python train.py --groups_per_token=1 --init_std_router=0.00738 --rope_theta=10000.0 --attn_scale=0.177 --init="uniform" --init_std_qkv=0.0606 --warmup_steps=200 --schedule="wsd" --decay_fraction=0.775 --doc_mask=true
Below are experts of layer 2 (counted from 0) of a mixture-of-experts language model. Rows are named router (the router's row for the expert), down (a neuron's output weights, with its number) and show model dimensions 0-159. Each number is 500 + 25 x the weight over its row's rms, rounded and kept within 0 to 999. Numbers have three digits each.
After each expert's rows: a language model's description of what the expert responds to. This comes from a sample of Wikipedia text that the model never trained on.

# expert 27
router:481496459523459491511480498535509475523507482505467488495495490475510487476480534478489483479508533537476483533477469479463525498493499475494478480522494521492520489496476512530514505515486524515493491566415428470459492497471475513493497451483474522535466495538547495531516479475482526496536497493513492503525453509500494529527464495490480440483471451510530522518520499531478495491516539528526466520481497485469479488522534536496500468514493488521559503483473486512486520524500529
down0:525512519467497498521501486487534487456531512518474496461484513525524515484550494483521475481476513512498480469473509501540488491526507508489496536490520517492485472481532495512506549565490455549515495506536475511497496468523511493480511478514481482487529497484535522516497519483512486462466483481459468468527499486484519496530472531499513513542500554520595495523502479504509516461490467538506465530519478503546512531503531523498544512481526518506479502477520510557490513496526560
down1:516497472458502504509498506516495467507505509522498513511466500486492497544455524534519493458543503483521508508489467505506467511507488498508428499541492508484468503535473529496517493492478453474530488504518549499471535493541496535534477484481442491510516427473491526527553500541482488532510491447491517497539529472506481501499481477435508491465462524534486540491558494507530487501489533487507548519493515500503507495488479496477507525527494523489489464519516513497487506542488461
Description: Line breaks and punctuation. Newlines, list hyphens, decimal points, season en dashes such as 1971–72, and single letters at the start of lines or table rows.

# expert 31
router:501465479536468481507465580506534509504570492509480486534465476457542510472466509509508486467520521511473483524487458488484531469548495480474472469508507507479486480444465516486520495510485520508480479531495505508481478481488478509460453480463491525510495435514535513508504486480473466510492487470514507517535508509498540490511472478460472495468497521509530509504488485509481481490526538526523438506506474466515471477566509521515517526497502508514499476487486479503526532489501524
down0:528532539540479525537503505504498476488488478484498483502562472479519525509499484507457492494472492499498515515497490487474484527502459494487513481520492501512537462499519495466516498514456459563501519452515496475480528497496536473486523488471493466511508518492530501512495475483456492566494489514506534494502499515498507503490521485492522478458466516567466490500513510536517480550528543516515468525471506524487471514504525470438565498506496533489468489481480485454464527461492463
down1:483492488469532536486493477535513521514495475522532500512459505534477510509510523509507532493521490529490475457470516502466505481510530486480509478493520487492554502500514523507551504534479507529531497528495512513544466525520507492493470474465521495553468537449486474484489489460549441484497480518458488506457479526488465505504498511548492508536490534488482495499472504446495495517484530491491486483524558495537456492502511484445527494477534523489482519515516481515449482527470548
Description: Word-start consonant syllables. Syllables right after a word's opening letters, such as Dur in Durham, Administ, situ, intend, ul in circulation.

# expert 24
router:520485470528493469491479519500527492502530494520492478503468470500507462487501490500499487481529538517478473525486489493481520476495457475487480483519470542451531468506493557483504503496479524515531490538489499511510455503518501517514484473499445497534508480510507504507482500486484468488519451473510476533521479520462498536503483495534474484483535509491494522528433469509485524559512491551518485548475494478483485477527565510507516516479544480539545487469459459517465532486531533
down0:489503541523469486499551491491524500515500512499444510488538499488510526489464457486537460519504505460467507487505413526484528534513494501485427481480524478467461471480481507500453526466497482481491471481483533501537481489476491487511523475524480516496488497505496547488496506536528477446500499514501531469533480466460562461491499505458484512495494520504517488502500520538486520523494474499490515527531468514526507530496476521499508505513445515509515544494537518477503511516520529
down1:520503525494494510539479496490527502502481502548493495439520491523453465537501514456529455531485476499484451536511514467464443468520489547492514517523507496484522521508509528552486510484496519475449506498513494473490499463505464450447517498496487478505523504497509473511464511519512497482520507505520531509478462492477492462526496474495515487466567492481446497499511538543491536507476518481544500478474510476556488507462457490494495495535497501504501476516501467518489515490499456
Description: Line breaks and See also. Newlines, paragraph breaks and table pipes ending list items or rows, with the strongest cases being "==See also==" headings.

# expert 28
router:511488498525501460525483518505531467511518502507486479513426474504502453489478483501501486467521544544475503509487482479501520478482489472481457483530469554459500487514494546476513502510462531518536467519494501522518458506524495515512479489515449508521515466507491511523485539465486496499535461459525444539506514513484488539504473502540477500480485497487473510526440476505495515507515481514509502563459493482475483496534527548499515481475504497534508479487474467516457533506515537
down0:548480510507542504462495475498497473481529479473486483512508520512491497508458506483512480508425496530439497515505496509478511467513511492553497487472505558469528538484525544529504477506475491485480519497499497500441491492478509525505436506543488507539502486506532451469483518490489469477475478497476489537465511521490480496525451497502474484458527496509466476506489472465516530497492493486527478538462501462521529494496447495467515458469479507485472465477536510501481497481492466
down1:492557489504468505447501477530514521479483533490480489539510453546546458515512476468467485511487535565465504529497476504470485511528467473524542516465495514500502503513506514501472469516464496470500499550512485490479475476485499522479524478512525517514547490512523484531485490466519483508523496500461486479515489527509495524473524527530521500481516517457520478497461536514501477495465486515482495497487489494560483485521502499515460454520551552523505479470454494501492550523480482
Description: Infobox list dashes. Newlines and leading dashes in infobox and bullet lists such as "- Born:", "- Established:", plus table row pipes.

# expert 30
router:500477498544470466481475511548528474513505465518473505507483514494531470462485488470483474491509515505465469506471504486464539504510487474476502454530455493489502483484460513483502550514485529522497515523517467465509470507481487519480481478466495504516485465514528547551500454481474494444549453514523510510519524536475467530523489501541483509475505434519494519525487479511500492488526505534509491524447460479466478468525532507450510499514502474511531476506473479512507516506533513
down0:505448462479489494492526503455497500439507502547487524485510537562485506488522446493489434499479494524539495498500517493479530485483505504490498493491504515486496518519495477509480489535487517508482493498473486506512502501486511537504504506496483487504515507469543449528454537519504474437572520491478515466518471525474539480517491505496492507501471521489524480540474495482482522485485508457458512500527520540526475490473509436475492554499484487500466515505471466504544525546510488
down1:475498494478514478449524505536477492534487493464484447509443491496501469492484502466504509478518543493491485496499505512478484527525501515492520483505525479496500521490489473531534489474502509490544501487493490491499454523508514495487505511486519476481493455413471535506449458471510528448491478535494497544538523490488464470489560493502489487453540490498509495539522478504474528516467494529484497520543456483525458460486520467525505514496498473487518498488486466546532490491507453
Description: Romance and foreign name parts. Particles and syllables in Spanish, French, Portuguese and other foreign names, e.g. de, La, da, Du, rie in Mystérieuse, ki.

# expert 33
router:505491481515482479482494488519519487484520461512476500505476512469573518488477484481460501489542512511469486518494473495462530493515494457469485470521471478480483469478469507486504521520487556539545526516508508508509473470506484528449451484451479506539475472514495498481528511477473485493460468424514504517537472524453513528539493471483474489471522479506527532523509474531486511475541496506509462499484481490456476498498514501485542509469496496550493482480487490513478533504525536
down0:525465502546480516484483467477484568524475472501442538509469475482506466516528468461480495501487492505511517515532466529522491539493502542492473501507487499469531466482466510462522490478524462505493484513510460511458518476506480509485502528475509521522457532539508474506489501516513525506494457487523492484508513526454530542510538512528484514506531527549473479496523516470525566517498512498510498497499479472505476504495489450443488516499488500454529496508439504500477488469468517
down1:514507495493549516516498525525502509514510505509496510553525492538464521480530457512471513497506545508482494500496487510493484523532499455511502480471493508500507513539524509523491515492511501492490510469522508453528443493480495446480497521510509534531529515497454503486491567522516465496550473473479498512464549479551491515460494491509519515487493516504555569486512508501497479457498520485558522525516556535500479471520481494463493500513545489551481506499456510496512502545487494
Description: Inner word syllables. Vowel-led syllable pieces deep inside longer or rare words, such as var-iet-ies, vol-um-es, inval-id, plus stray byte tokens in CJK text.